From a checkpoint of a small mixture-of-experts model trained on Wikipedia.
Experts: 64 GeGLU neurons an expert, 16 empty slots to pick, a shared expert of 64 neurons.
Below are experts of layer 7 (counted from 0) of a mixture-of-experts language model. Rows are named router (the router's row for the expert), gate (a neuron's input weights, with its number), up (a neuron's input weights, with its number), down (a neuron's output weights, with its number) and show model dimensions 0-159. Each number is 200 + 40 x the weight over its row's rms, rounded and kept within 0 to 999.
After each expert's rows: a language model's description of what the expert responds to. This comes from a sample of Wikipedia text that the model never trained on.

# expert 10
router,131,183,144,160,237,189,171,142,166,215,198,209,113,159,127,252,174,212,198,204,210,249,195,245,223,188,194,151,246,188,186,165,271,234,154,300,197,138,196,221,207,161,256,236,132,175,216,146,205,139,147,151,193,224,159,160,221,193,196,185,232,191,217,199,204,242,231,194,139,211,223,158,134,207,213,238,172,200,197,210,175,184,244,240,238,143,247,226,259,155,226,220,222,131,162,200,282,147,187,144,210,160,190,229,190,191,211,205,218,231,169,186,209,245,136,232,256,197,197,130,264,217,157,157,130,210,138,175,179,162,222,251,150,237,169,214,262,189,162,177,200,236,169,228,191,283,207,267,178,134,142,217,171,158,257,173,117,147,153,288
gate0,234,185,218,187,233,221,231,130,216,192,223,200,226,188,150,255,302,192,260,160,242,167,187,200,220,251,164,188,195,179,230,190,214,239,213,157,173,206,146,224,175,174,91,192,187,214,232,194,200,194,156,199,201,187,237,212,272,143,136,184,238,232,126,153,287,151,301,232,226,229,166,161,189,224,196,234,162,166,252,217,131,242,151,196,216,238,194,205,237,161,176,265,203,125,263,181,256,176,133,207,139,185,295,255,254,212,198,296,190,254,190,229,204,224,194,169,256,249,185,270,223,179,184,213,230,170,200,196,123,197,232,203,132,218,229,218,208,192,198,183,235,154,256,220,223,208,166,249,142,178,196,175,169,181,282,228,144,210,227,281
up0,200,231,220,255,196,223,122,189,128,216,248,146,203,202,237,156,235,180,252,161,221,166,233,286,248,142,181,161,202,168,169,182,230,157,127,217,192,183,211,173,174,214,163,128,156,192,178,134,203,154,183,288,144,257,285,194,263,221,256,289,208,219,274,199,255,193,260,172,123,255,199,240,293,223,183,165,233,158,193,211,261,145,209,248,231,214,173,205,240,246,224,187,183,219,154,183,129,156,186,198,167,178,222,195,205,207,183,149,150,184,201,185,208,212,267,175,147,163,170,158,204,161,214,184,205,157,216,172,187,192,237,255,270,252,201,243,226,256,240,219,280,208,198,189,224,253,181,169,218,113,218,241,161,213,246,158,228,197,163,133
down0,240,201,187,177,298,139,203,231,191,184,155,252,195,218,249,218,213,163,161,162,221,252,160,205,210,206,142,310,234,150,159,227,184,208,187,232,186,210,189,193,219,165,197,218,223,189,157,254,183,218,187,200,191,161,229,253,205,311,237,167,190,159,255,172,164,240,133,157,174,140,195,285,240,139,151,208,207,232,170,186,270,269,153,232,215,188,210,255,169,242,189,227,200,223,188,153,228,220,224,189,152,187,137,181,249,200,207,222,249,217,183,219,248,49,193,250,208,205,196,155,217,230,149,215,254,212,196,210,199,150,75,207,233,194,170,167,164,182,207,108,147,267,220,199,153,226,246,176,206,255,200,169,231,227,219,212,141,143,244,201
Month names, commas. Month names in dates before day numbers or years, such as October 2020 and April 23; also commas inside numbers and the piece om in symptoms and binomial.

# expert 11
router,203,256,177,225,293,166,232,190,185,247,164,260,174,210,252,228,196,221,209,238,221,203,153,160,294,161,189,239,204,256,119,206,209,248,266,222,171,266,145,232,217,221,148,171,218,202,169,191,198,209,145,262,242,243,153,182,184,259,165,218,142,235,195,213,212,208,154,205,193,261,199,189,190,237,227,287,181,238,161,188,249,166,208,165,120,157,191,235,245,190,146,201,213,211,215,209,210,173,183,200,215,156,199,193,284,176,257,205,219,198,236,170,234,272,271,199,218,260,129,251,233,204,201,278,231,206,149,174,147,176,223,232,194,283,228,250,211,171,223,260,299,156,216,173,132,130,216,180,240,152,161,202,198,176,205,193,90,152,170,178
gate0,269,164,185,174,238,173,169,268,214,236,166,229,201,199,204,227,233,212,199,256,237,152,188,133,172,235,128,250,223,219,187,187,212,239,226,176,217,223,233,216,239,166,180,192,255,248,259,187,176,175,197,178,188,168,203,224,258,196,254,215,216,188,197,175,168,177,174,124,244,251,253,160,124,244,204,140,210,182,255,155,207,278,195,157,157,184,203,229,234,191,144,241,204,164,198,211,185,216,262,143,226,283,258,266,247,261,235,196,218,210,143,250,169,231,157,156,191,198,145,134,145,163,148,216,303,244,183,180,177,120,235,178,128,131,243,106,230,263,194,170,168,197,167,195,190,150,202,193,171,177,219,196,233,217,301,207,184,229,290,209
up0,165,169,153,269,230,197,188,230,148,251,239,217,231,173,130,208,231,232,150,164,241,152,220,187,253,237,194,188,193,204,218,183,182,218,200,146,204,195,150,227,180,152,181,200,156,209,279,315,153,176,257,291,207,247,168,131,214,172,148,170,238,168,163,197,171,169,275,182,198,171,166,178,179,149,174,118,71,215,167,178,231,205,174,189,206,253,210,176,178,216,173,197,237,133,216,134,233,218,175,229,154,158,182,164,146,259,150,194,165,133,179,212,162,217,180,151,184,288,143,187,210,151,220,242,175,124,275,189,215,213,238,222,228,230,225,195,211,165,181,210,219,310,208,182,203,99,179,216,206,245,177,212,212,261,229,214,169,237,232,190
down0,205,258,139,211,190,256,238,221,187,134,221,198,165,281,191,188,194,191,151,254,208,298,207,155,217,182,179,173,223,178,223,134,161,201,250,236,123,169,199,200,188,250,213,145,208,211,173,194,212,174,142,141,138,192,202,241,182,208,164,237,218,175,204,227,265,167,225,164,157,188,172,222,193,128,179,247,236,191,249,212,281,203,213,231,254,281,220,267,219,228,208,234,166,212,258,232,216,206,254,215,182,201,229,292,261,187,213,179,199,251,188,174,143,200,199,235,241,286,223,183,166,191,213,214,95,227,208,223,259,234,213,154,150,204,216,196,189,210,215,178,185,186,166,163,235,251,158,91,101,268,187,249,175,156,202,240,138,200,238,297
Table cell separators. Pipe separators in markdown tables, usually right after a name or title cell, plus some colons and semicolons in lists.

# expert 28
router,151,198,218,158,258,217,221,198,174,227,156,169,257,155,215,225,204,199,213,211,199,231,176,141,163,188,130,119,157,217,171,234,195,229,246,242,192,264,148,213,182,140,99,212,189,269,214,177,147,187,164,214,291,239,250,307,143,187,188,254,216,263,162,205,197,173,167,129,228,244,262,159,221,221,151,259,275,208,220,131,105,209,203,198,212,262,209,170,192,171,170,196,228,210,201,241,172,160,236,174,215,156,166,205,127,176,238,241,185,246,182,182,194,157,242,221,198,206,208,215,234,187,126,218,184,238,232,221,155,257,195,185,231,159,261,219,211,209,206,226,157,212,271,155,172,213,158,145,166,235,289,242,107,161,250,233,183,210,145,181
gate0,179,238,195,239,204,207,210,136,242,207,253,225,279,219,129,249,151,115,206,189,181,183,202,166,217,96,187,217,239,146,202,246,178,258,217,174,163,133,224,176,159,173,230,162,236,224,187,297,193,266,198,177,216,214,224,166,232,179,133,154,219,176,132,174,184,232,167,135,199,147,248,134,222,248,163,212,103,211,117,146,218,241,216,175,197,204,224,176,234,255,189,168,230,200,225,269,171,244,207,206,197,245,198,196,169,153,225,193,168,147,166,180,186,182,225,275,170,167,227,147,182,150,205,147,246,275,111,205,220,181,133,191,224,229,198,195,184,205,207,228,187,225,204,156,208,174,82,210,225,138,265,158,182,177,209,223,139,145,255,202
up0,166,218,216,181,204,235,209,181,251,195,254,192,233,195,142,277,141,211,172,228,185,201,177,143,202,233,85,173,233,217,189,221,205,202,172,196,217,194,202,183,136,229,238,183,226,185,265,181,213,220,189,204,232,125,207,196,171,237,224,266,161,199,185,187,211,171,256,218,109,155,213,184,177,202,219,171,251,254,307,203,234,196,156,126,226,217,172,198,117,176,182,235,240,216,264,365,219,287,158,223,227,181,281,240,241,225,217,178,210,156,127,261,201,183,246,156,214,199,205,191,213,175,184,200,224,160,203,217,129,186,180,268,206,145,137,190,159,218,149,147,221,252,189,122,211,196,167,136,244,234,208,199,197,163,235,154,258,210,217,225
down0,230,189,250,228,259,192,163,192,155,138,151,197,223,177,205,163,213,193,190,210,254,83,171,143,220,175,169,262,210,173,239,173,189,240,136,193,191,193,173,227,203,157,242,128,227,201,165,309,199,241,177,242,162,166,237,188,242,233,140,123,182,173,279,196,168,251,193,191,247,153,222,193,140,193,215,154,190,273,252,272,234,177,191,175,229,165,216,179,240,150,237,230,151,246,255,212,182,269,83,138,165,203,172,190,223,208,191,151,234,92,208,204,161,181,176,199,198,241,181,191,184,145,218,228,179,130,179,235,168,111,155,166,205,226,185,226,247,239,248,241,207,154,257,192,178,234,135,157,234,163,203,199,197,131,179,233,188,213,229,206
Commas after names. Commas following a noun or proper name, as in place lists (Tampico, Tamaulipas), references (Hamilton, Janice) and clause boundaries (Today, many).

# expert 42
router,197,251,151,242,164,228,206,254,253,224,183,283,218,184,232,176,181,223,248,220,237,230,213,229,258,266,145,119,271,233,187,192,260,233,245,159,234,195,296,168,186,207,212,218,189,136,211,248,126,178,145,183,179,231,132,168,202,216,211,157,170,187,205,213,181,233,149,199,277,142,140,206,170,309,212,152,152,134,204,226,206,216,258,194,217,169,252,226,120,210,226,169,155,245,164,187,224,168,244,230,235,110,221,265,203,219,272,184,217,171,204,231,271,139,253,157,239,171,238,135,229,209,158,205,257,216,168,206,201,180,253,146,140,240,203,213,189,219,216,225,178,168,222,148,227,191,209,249,133,245,177,188,173,194,234,267,221,197,232,236
gate3,240,199,172,188,270,183,171,195,204,139,151,160,249,246,202,186,185,187,123,228,214,162,225,152,193,208,179,211,188,169,153,188,180,249,203,159,168,206,170,269,207,161,180,219,169,108,205,233,188,230,203,270,229,231,132,196,235,245,227,195,206,185,255,229,213,146,232,255,206,264,225,214,209,147,158,155,238,155,188,133,187,175,180,211,189,247,239,212,217,222,232,181,214,181,265,229,211,206,202,157,247,190,113,179,206,191,115,238,243,232,188,202,173,199,230,229,229,96,192,146,270,137,210,181,254,285,221,207,171,152,165,184,221,226,234,159,135,235,269,174,310,237,192,155,234,161,204,144,161,212,167,133,286,234,157,248,265,258,263,232
up3,225,153,195,180,180,197,194,247,258,124,166,172,232,118,234,161,205,169,292,183,253,188,203,230,190,221,212,206,216,150,200,213,65,194,181,218,249,150,170,276,203,256,287,219,247,229,239,135,142,207,173,137,221,195,215,194,227,202,188,194,182,208,165,177,248,166,197,245,229,192,170,241,257,192,180,226,203,174,199,205,185,244,188,95,163,252,203,159,210,230,283,223,133,225,242,184,235,185,220,234,180,169,250,255,120,179,275,126,145,175,192,267,217,154,202,113,205,150,215,121,213,196,210,177,203,206,232,202,171,172,256,202,168,226,147,176,197,184,163,239,166,193,218,221,142,202,193,205,231,170,131,169,142,193,247,244,162,166,131,253
down3,221,221,143,260,145,129,199,238,247,206,262,182,233,160,243,208,188,179,238,198,292,259,154,252,145,247,195,150,261,175,185,180,272,215,240,246,206,154,242,193,195,288,208,248,152,142,182,226,177,222,264,170,201,149,196,159,163,203,161,142,253,231,212,173,118,241,228,210,216,203,219,282,251,241,278,169,211,123,174,239,177,191,225,206,207,166,195,225,199,196,228,214,185,155,205,204,213,110,227,177,201,165,220,197,146,188,153,197,185,125,252,259,243,217,230,200,238,137,195,129,196,198,178,199,292,202,267,218,205,220,237,196,202,240,164,230,151,189,184,173,245,198,122,209,223,218,194,176,227,128,173,165,232,293,195,112,183,175,230,220
Years and numbers. Numerals in dates, tables and codes, especially years like 2015, 2007 and trailing digit pieces such as 31-66, 27-98.

# expert 54
router,132,149,197,233,204,173,209,228,171,256,204,263,130,169,182,147,241,250,168,151,207,151,198,264,232,241,219,118,177,174,160,241,231,223,196,196,126,168,144,271,194,278,188,196,225,187,260,142,156,236,193,271,219,213,250,187,193,214,214,186,230,169,171,194,191,246,173,126,178,128,141,230,199,185,110,134,189,191,162,216,180,190,107,246,132,207,159,208,152,167,115,231,260,205,177,186,244,110,161,208,157,164,173,219,203,189,189,163,208,249,172,199,210,163,186,167,179,175,311,179,232,247,219,202,191,233,173,229,217,220,233,167,223,239,221,172,201,222,225,259,177,166,273,233,206,241,243,225,224,169,250,261,255,180,129,196,180,190,272,225
gate0,166,184,172,234,182,197,175,194,196,185,125,169,275,167,215,186,242,257,173,156,195,181,201,196,208,233,163,135,148,246,165,243,303,189,222,222,153,191,120,262,291,194,176,201,231,231,171,197,111,161,236,214,277,222,223,207,205,260,168,203,101,159,245,219,272,215,226,217,169,172,110,156,286,130,159,218,229,172,217,194,213,186,175,256,218,233,249,196,252,167,230,197,229,225,159,236,164,182,178,167,142,172,187,189,222,176,206,197,134,187,237,208,177,192,177,182,221,267,224,253,210,237,102,213,220,125,243,213,151,203,204,175,178,222,221,116,241,180,179,203,176,203,182,197,158,163,210,212,256,137,179,190,237,228,158,102,259,228,245,235
up0,174,183,235,227,228,213,254,197,174,185,153,211,233,175,221,213,189,214,192,210,191,245,106,99,205,126,262,203,72,197,212,229,169,158,136,161,221,199,125,156,163,148,148,139,213,235,202,153,175,176,205,122,185,147,222,216,114,218,126,255,195,174,201,219,191,197,176,235,163,188,178,243,210,201,176,216,161,208,132,123,147,180,172,237,198,74,227,190,130,185,215,167,221,169,186,209,213,274,223,191,154,237,138,253,234,220,212,151,206,229,201,266,205,171,165,196,199,134,174,273,208,182,199,160,196,216,151,234,201,173,122,224,200,249,156,223,166,242,205,213,125,206,172,141,213,183,142,194,225,207,240,228,200,157,190,211,218,174,141,132
down0,164,181,197,193,230,192,148,229,117,177,137,262,243,255,219,253,116,199,177,206,205,255,259,131,207,113,225,217,203,146,183,171,172,295,157,198,197,262,233,311,220,114,142,155,214,236,163,186,253,246,223,225,188,229,192,140,166,226,204,165,258,233,231,136,207,195,189,174,156,162,197,235,218,105,197,230,211,215,156,188,226,134,158,204,190,152,258,190,213,171,180,162,174,235,194,205,188,224,219,182,173,149,192,153,180,191,159,214,192,154,204,85,127,192,154,153,255,183,181,162,262,187,204,202,234,113,234,176,211,215,181,130,178,235,185,135,252,167,187,210,199,171,199,179,218,210,176,190,247,241,166,178,133,200,250,234,153,223,211,243
Noun-forming suffixes. Suffix pieces ending nouns, such as ion, ment, ction, ation, as in re-vision, conclus-ion, sess-ion, Romanis-ation.

# expert 22
router,235,193,257,182,213,153,172,232,200,224,157,162,200,238,202,207,276,187,149,172,214,214,200,213,136,157,192,183,106,248,211,241,168,166,177,231,187,247,171,251,231,188,108,181,212,271,152,229,234,167,179,310,209,224,220,192,229,227,192,209,208,228,171,178,214,139,225,228,265,219,263,196,186,211,226,183,217,177,246,137,169,201,143,194,260,200,144,197,252,212,230,212,230,185,230,180,218,207,160,211,104,203,204,194,175,198,226,197,230,277,184,264,170,171,297,141,113,152,269,152,266,238,189,238,182,249,222,193,235,216,228,171,201,184,255,133,165,275,307,196,189,219,183,172,142,201,152,166,193,196,305,174,150,181,210,212,127,232,171,189
gate0,161,206,119,206,200,149,193,322,174,226,232,127,183,205,167,190,229,250,150,184,206,225,145,226,211,217,230,196,138,210,164,187,210,161,200,199,209,146,134,210,176,130,89,158,222,178,126,163,194,154,205,231,224,174,252,163,178,184,161,242,227,208,238,137,193,225,308,177,208,293,219,211,243,204,134,214,160,192,171,225,183,238,126,193,144,283,140,185,210,155,233,138,152,128,250,224,208,181,204,181,227,206,168,178,217,252,163,264,197,194,205,154,241,255,256,195,234,192,211,197,152,164,211,163,165,221,201,207,239,155,181,206,158,253,142,206,105,237,248,193,175,196,170,248,188,155,272,147,181,193,208,195,214,219,164,193,177,232,275,209
up0,200,269,144,200,173,229,145,171,184,167,174,216,203,207,170,214,282,253,238,173,260,262,209,183,272,153,113,144,142,171,144,246,244,146,242,160,232,193,253,230,149,156,177,210,148,247,231,218,184,167,241,113,186,240,199,246,253,239,227,232,213,168,297,224,135,245,152,188,263,167,101,175,154,210,172,176,187,184,189,238,200,148,217,256,180,246,224,190,172,232,161,171,152,190,236,198,229,180,271,248,191,184,241,164,232,181,175,205,212,174,168,181,208,147,113,152,263,156,181,251,187,173,134,158,196,162,118,173,228,179,146,248,227,261,210,209,201,194,213,177,166,174,238,192,214,139,219,230,261,177,200,171,226,210,163,268,222,243,190,219
down0,199,186,200,237,211,181,167,147,228,240,220,137,131,228,192,146,220,226,253,154,235,209,226,237,238,159,245,255,192,193,160,167,112,315,175,279,176,282,206,225,254,223,254,183,254,179,181,212,260,258,255,202,250,221,210,175,148,151,179,189,212,186,224,251,187,188,237,240,154,161,240,213,208,211,220,191,277,197,190,156,268,157,203,147,166,150,144,171,208,113,144,199,238,203,155,167,252,223,239,127,131,249,253,211,211,293,177,163,190,183,213,245,200,226,163,234,247,270,253,185,212,160,272,210,218,282,174,212,263,220,180,193,210,200,188,204,252,228,138,225,235,167,175,220,163,136,183,158,224,191,187,181,241,194,124,196,210,193,222,218
Line breaks. Line break characters ending sentences, list items, table rows and headings, especially before == section headers or table pipes.

# expert 29
router,193,153,214,181,194,158,169,161,163,217,221,165,172,180,187,153,178,164,175,145,134,175,272,199,146,219,149,252,169,225,143,194,136,251,237,193,160,180,242,190,117,117,213,260,140,198,252,250,218,173,167,252,194,221,241,202,254,175,284,143,123,159,214,156,129,181,131,181,183,198,193,209,260,207,184,193,202,221,227,155,222,186,150,242,189,150,220,194,225,185,256,182,250,214,197,183,303,250,163,158,203,205,210,153,145,143,145,205,178,271,174,240,192,212,160,210,241,261,260,193,223,240,285,166,192,271,222,168,203,182,171,285,212,270,251,201,258,227,217,174,182,129,241,175,251,177,197,167,271,183,206,224,161,212,169,162,184,251,218,179
gate0,188,150,281,255,251,219,182,113,230,167,204,193,251,209,161,215,112,216,181,148,197,164,221,173,216,271,267,159,211,226,193,170,206,191,284,222,246,188,197,188,221,244,115,195,184,207,233,205,232,195,198,180,201,223,179,182,217,211,172,167,243,220,219,116,162,167,166,248,216,177,165,200,199,183,198,267,180,182,222,127,208,189,174,111,110,193,186,218,193,119,225,267,238,202,222,150,247,242,154,234,138,199,202,176,114,168,182,200,258,264,165,192,222,253,217,171,161,184,188,210,245,200,222,293,154,190,174,195,71,203,215,257,220,257,248,180,222,247,197,236,230,224,162,129,237,195,231,162,218,196,155,269,210,174,172,250,175,141,160,148
up0,216,177,225,183,196,192,199,227,316,203,272,190,193,191,165,200,263,160,291,259,208,194,198,224,229,166,212,245,120,237,210,223,192,165,223,181,219,217,170,173,146,221,153,231,195,264,205,94,176,253,265,163,217,193,152,205,210,94,234,250,206,192,170,208,201,237,205,218,187,206,192,265,186,185,145,145,187,172,221,145,117,209,175,151,244,166,213,189,164,123,247,232,222,176,284,206,191,225,214,200,221,235,211,256,240,154,210,143,228,199,203,199,135,212,211,250,214,266,175,220,151,224,203,203,215,258,128,169,253,215,153,193,102,221,161,193,164,174,316,230,272,196,181,238,174,249,274,186,277,198,162,189,223,162,167,170,206,210,198,202
down0,243,143,227,192,299,147,114,257,264,210,159,189,235,205,214,208,239,230,171,212,182,206,153,234,209,153,232,163,179,191,216,206,216,210,163,248,173,241,189,223,259,206,174,137,184,228,221,223,227,260,150,101,231,171,205,144,177,232,117,197,141,169,191,209,210,214,263,176,217,210,216,218,163,179,149,181,160,139,240,278,211,222,195,140,218,283,180,238,133,261,227,231,271,202,212,233,263,138,212,184,219,127,232,211,248,99,149,192,229,210,230,124,173,222,216,209,152,276,248,257,185,223,137,196,238,178,211,157,285,245,205,199,178,217,213,164,137,212,200,146,212,226,248,242,220,146,110,171,205,224,160,190,212,197,228,200,221,206,195,220
Mid-word "it"/"t" pieces. Word-internal "it", "t", "l" and "ct" pieces before suffixes, as in qualitative, Pulitzer, debilitating, elicited, verdicts.

# expert 0
router,245,238,195,245,208,151,180,165,262,208,215,153,210,222,162,192,226,232,177,129,240,203,179,149,164,183,228,135,200,232,173,257,166,179,213,180,294,201,202,240,206,246,175,150,223,255,230,215,164,135,214,248,232,243,232,248,183,107,220,212,182,258,176,146,253,194,271,240,232,226,236,139,185,149,176,212,227,185,252,194,122,208,201,226,167,322,217,145,260,208,194,153,170,134,183,211,205,174,231,194,148,135,195,134,200,216,192,195,124,251,217,220,155,196,166,227,174,116,157,169,217,288,168,235,208,270,253,258,152,213,177,168,268,192,224,206,190,226,187,139,286,220,199,153,202,167,124,144,182,195,200,170,168,150,213,219,157,186,184,201
gate3,224,189,184,187,167,182,189,201,124,205,269,243,258,158,180,220,196,176,177,260,230,213,187,96,287,253,191,251,213,223,177,202,238,244,251,202,183,159,180,207,211,193,165,212,191,205,190,148,197,190,239,149,209,182,114,176,235,237,266,155,277,217,188,164,214,172,170,201,217,174,258,231,168,220,297,187,122,189,225,157,206,187,159,170,291,220,186,137,247,241,243,234,297,202,192,160,219,172,211,193,218,201,192,248,281,205,163,206,215,144,235,224,193,165,192,279,237,226,202,225,137,178,259,243,201,258,247,173,138,186,209,246,103,157,210,102,263,160,171,217,170,141,226,191,241,209,195,195,247,185,194,252,172,104,189,174,206,191,222,206
up3,223,218,133,157,214,148,202,203,175,218,207,260,224,221,212,193,261,233,176,192,224,281,205,165,158,203,272,111,127,174,306,193,241,239,202,232,107,208,192,298,141,230,193,216,265,143,238,165,290,203,119,147,157,174,217,227,236,173,207,207,190,172,153,269,157,314,245,268,211,198,266,211,188,160,199,218,208,211,296,215,227,205,208,230,128,240,213,199,231,177,153,122,227,183,173,239,163,195,196,184,194,205,241,235,214,238,229,172,193,239,183,182,236,228,214,186,173,160,237,145,184,175,217,214,204,242,131,193,222,220,150,173,264,225,206,236,235,206,200,239,192,240,226,235,151,194,170,134,223,159,226,240,239,147,188,196,206,239,187,264
down3,282,205,173,209,181,219,152,226,227,222,182,145,276,220,210,192,184,227,189,238,219,235,188,209,82,256,183,175,172,225,186,188,197,252,164,213,258,202,245,194,154,284,183,239,175,232,241,166,259,147,159,213,212,232,220,236,212,205,248,287,286,189,148,202,199,209,173,198,125,251,238,207,271,244,319,206,227,257,222,179,216,288,192,192,200,259,151,206,170,192,230,172,203,143,170,223,248,132,166,250,177,214,256,186,192,200,236,163,170,139,232,197,170,171,203,196,193,260,146,224,188,198,218,136,161,168,218,199,134,163,195,206,191,233,182,151,216,127,159,190,173,172,245,118,168,240,193,218,286,205,226,203,134,207,245,151,146,275,204,207
Definite article "the". The article the or The, usually after a preposition like of, in, to, as in "in the family", "at the 55th".

# expert 25
router,207,200,136,192,119,200,245,212,211,185,215,200,160,187,230,245,138,248,221,172,235,224,190,227,244,215,201,247,241,241,219,153,221,263,153,168,141,183,280,118,238,192,278,218,142,148,217,234,204,245,227,137,153,207,140,170,256,211,192,199,216,134,225,225,177,265,199,188,136,184,175,251,182,255,230,188,196,192,146,244,273,154,262,185,196,115,210,204,207,156,212,242,162,273,172,188,241,225,207,189,229,210,185,251,255,146,144,186,237,147,236,237,216,235,163,266,233,262,164,254,154,154,258,136,197,196,207,158,179,171,219,188,141,198,124,198,192,173,172,204,131,234,151,187,257,211,206,212,141,243,141,238,263,201,179,209,284,233,251,217
gate0,210,269,200,213,185,187,148,126,221,268,198,153,219,261,179,251,167,242,280,213,202,235,185,245,262,204,238,168,217,163,189,135,249,199,306,226,173,243,176,143,183,174,160,237,205,205,190,246,214,212,164,183,237,173,262,215,191,174,209,194,118,178,164,114,224,122,173,189,173,171,213,161,195,149,189,134,296,212,203,177,171,317,181,137,221,247,213,213,184,294,237,185,253,212,211,150,212,226,246,229,182,231,197,179,135,178,193,193,201,228,218,209,166,239,218,149,138,207,252,213,234,186,219,181,183,186,304,195,144,317,196,196,214,192,261,186,214,203,174,225,160,162,133,246,212,150,226,166,209,190,245,254,224,179,249,228,240,216,190,206
up0,236,186,161,156,180,227,217,220,239,191,153,214,216,290,192,188,176,218,150,279,248,248,152,203,267,270,249,206,237,150,227,220,156,260,250,194,247,211,188,199,206,212,270,173,191,191,237,260,229,191,221,182,175,228,209,159,183,235,157,246,212,229,184,233,200,65,285,129,261,166,238,172,111,214,192,167,250,200,158,133,236,124,209,180,212,204,191,173,164,280,166,201,142,185,266,247,180,189,209,215,237,189,201,232,294,229,170,206,185,229,251,268,155,246,117,189,201,204,130,273,212,168,197,217,236,213,153,214,186,210,226,178,176,113,193,231,153,206,144,167,223,255,238,278,210,208,204,206,232,277,200,226,203,180,194,207,205,211,195,191
down0,220,183,183,192,173,226,244,224,213,205,179,176,209,263,161,261,199,164,205,246,220,188,207,200,132,187,187,199,239,164,211,217,189,96,251,219,147,177,220,200,174,239,153,217,195,215,197,287,233,207,213,179,238,179,190,209,229,228,251,215,197,194,182,262,203,185,152,167,231,214,292,142,155,147,222,180,197,287,208,243,208,188,228,251,237,207,190,148,226,220,172,145,253,123,180,191,229,157,202,203,235,219,213,213,260,177,146,229,198,193,195,197,168,215,164,97,216,232,247,158,157,156,196,170,266,265,206,258,309,200,177,239,203,183,204,227,203,236,141,185,199,221,137,235,296,173,184,90,158,184,166,156,133,203,226,217,180,88,315,206
Line-start and odd characters. Line breaks, list dashes, single capital letters like D in 3D, non-Latin and byte characters, and word pieces in taxonomy and place lists.

# expert 21
router,162,256,223,241,275,222,227,242,164,204,236,185,266,211,225,181,254,204,195,197,179,211,149,212,205,135,112,221,156,231,139,172,230,188,199,158,220,196,199,151,203,194,258,122,185,147,180,255,140,234,196,163,175,172,116,212,187,107,169,183,193,244,223,154,195,224,250,194,267,225,193,191,167,222,174,163,188,175,153,231,201,261,227,153,222,150,152,244,233,192,285,166,202,254,178,192,247,223,197,198,233,188,209,245,215,215,172,187,135,220,216,149,165,178,104,230,221,160,254,184,151,253,238,191,217,155,137,139,153,201,224,215,174,256,253,180,248,163,130,145,239,182,214,104,183,97,262,208,156,159,170,196,244,223,133,199,201,193,244,253
gate3,178,146,248,199,290,229,170,174,249,245,237,176,225,196,150,252,190,148,188,214,152,173,208,150,278,183,192,183,194,159,199,184,213,187,248,162,254,178,144,133,240,196,127,107,162,254,152,191,196,210,208,232,319,229,207,179,270,159,118,153,261,213,177,122,187,186,165,190,230,208,252,158,226,219,155,276,193,189,153,142,261,220,150,202,208,232,222,211,262,188,271,221,153,249,240,170,232,222,154,215,204,199,253,211,198,228,256,191,231,243,201,217,157,250,243,143,148,215,233,191,191,159,245,203,192,234,218,170,185,185,226,235,173,214,247,298,211,155,224,233,239,186,229,195,132,205,219,159,191,130,229,192,238,170,148,194,148,137,208,261
up3,187,241,222,173,173,245,150,208,196,155,204,167,238,189,230,201,176,236,161,152,160,136,241,257,142,241,267,247,204,208,225,167,225,207,239,223,210,195,244,139,171,192,227,179,205,154,154,130,172,209,189,237,171,203,216,217,187,231,328,172,225,172,211,201,215,155,271,175,215,245,163,144,167,194,169,174,248,237,295,190,256,201,216,187,107,256,190,221,168,228,227,114,214,280,202,156,296,152,213,183,229,224,204,235,181,156,230,163,228,235,220,198,212,233,44,176,247,128,270,239,180,182,141,202,202,230,221,219,227,179,184,161,165,225,173,187,173,234,200,186,222,250,182,261,178,199,187,167,220,200,164,189,173,191,189,188,250,201,102,271
down3,224,219,195,194,198,167,185,191,156,213,199,208,173,236,244,214,149,195,106,173,218,176,170,203,232,205,147,219,263,242,156,268,240,154,199,255,186,143,172,152,182,179,152,183,149,221,178,238,212,106,183,176,212,233,255,240,169,207,221,253,182,160,257,196,155,118,158,171,184,174,197,149,170,129,197,171,158,250,180,225,212,146,177,183,139,194,143,188,188,224,170,133,199,260,210,205,189,263,121,231,214,228,207,191,251,160,199,238,138,212,262,210,173,166,227,135,180,187,264,223,172,228,199,259,202,166,146,191,141,172,292,264,183,203,196,288,241,168,186,194,121,217,188,189,214,253,148,130,206,125,211,212,201,109,226,193,97,154,159,216
L and r syllables. Mid-word pieces like lu, la, har, ru, ly inside words and names, as in inc-lu-sion, inf-lu-enced, exp-la-ining, Rein-har-t; species-name passages common.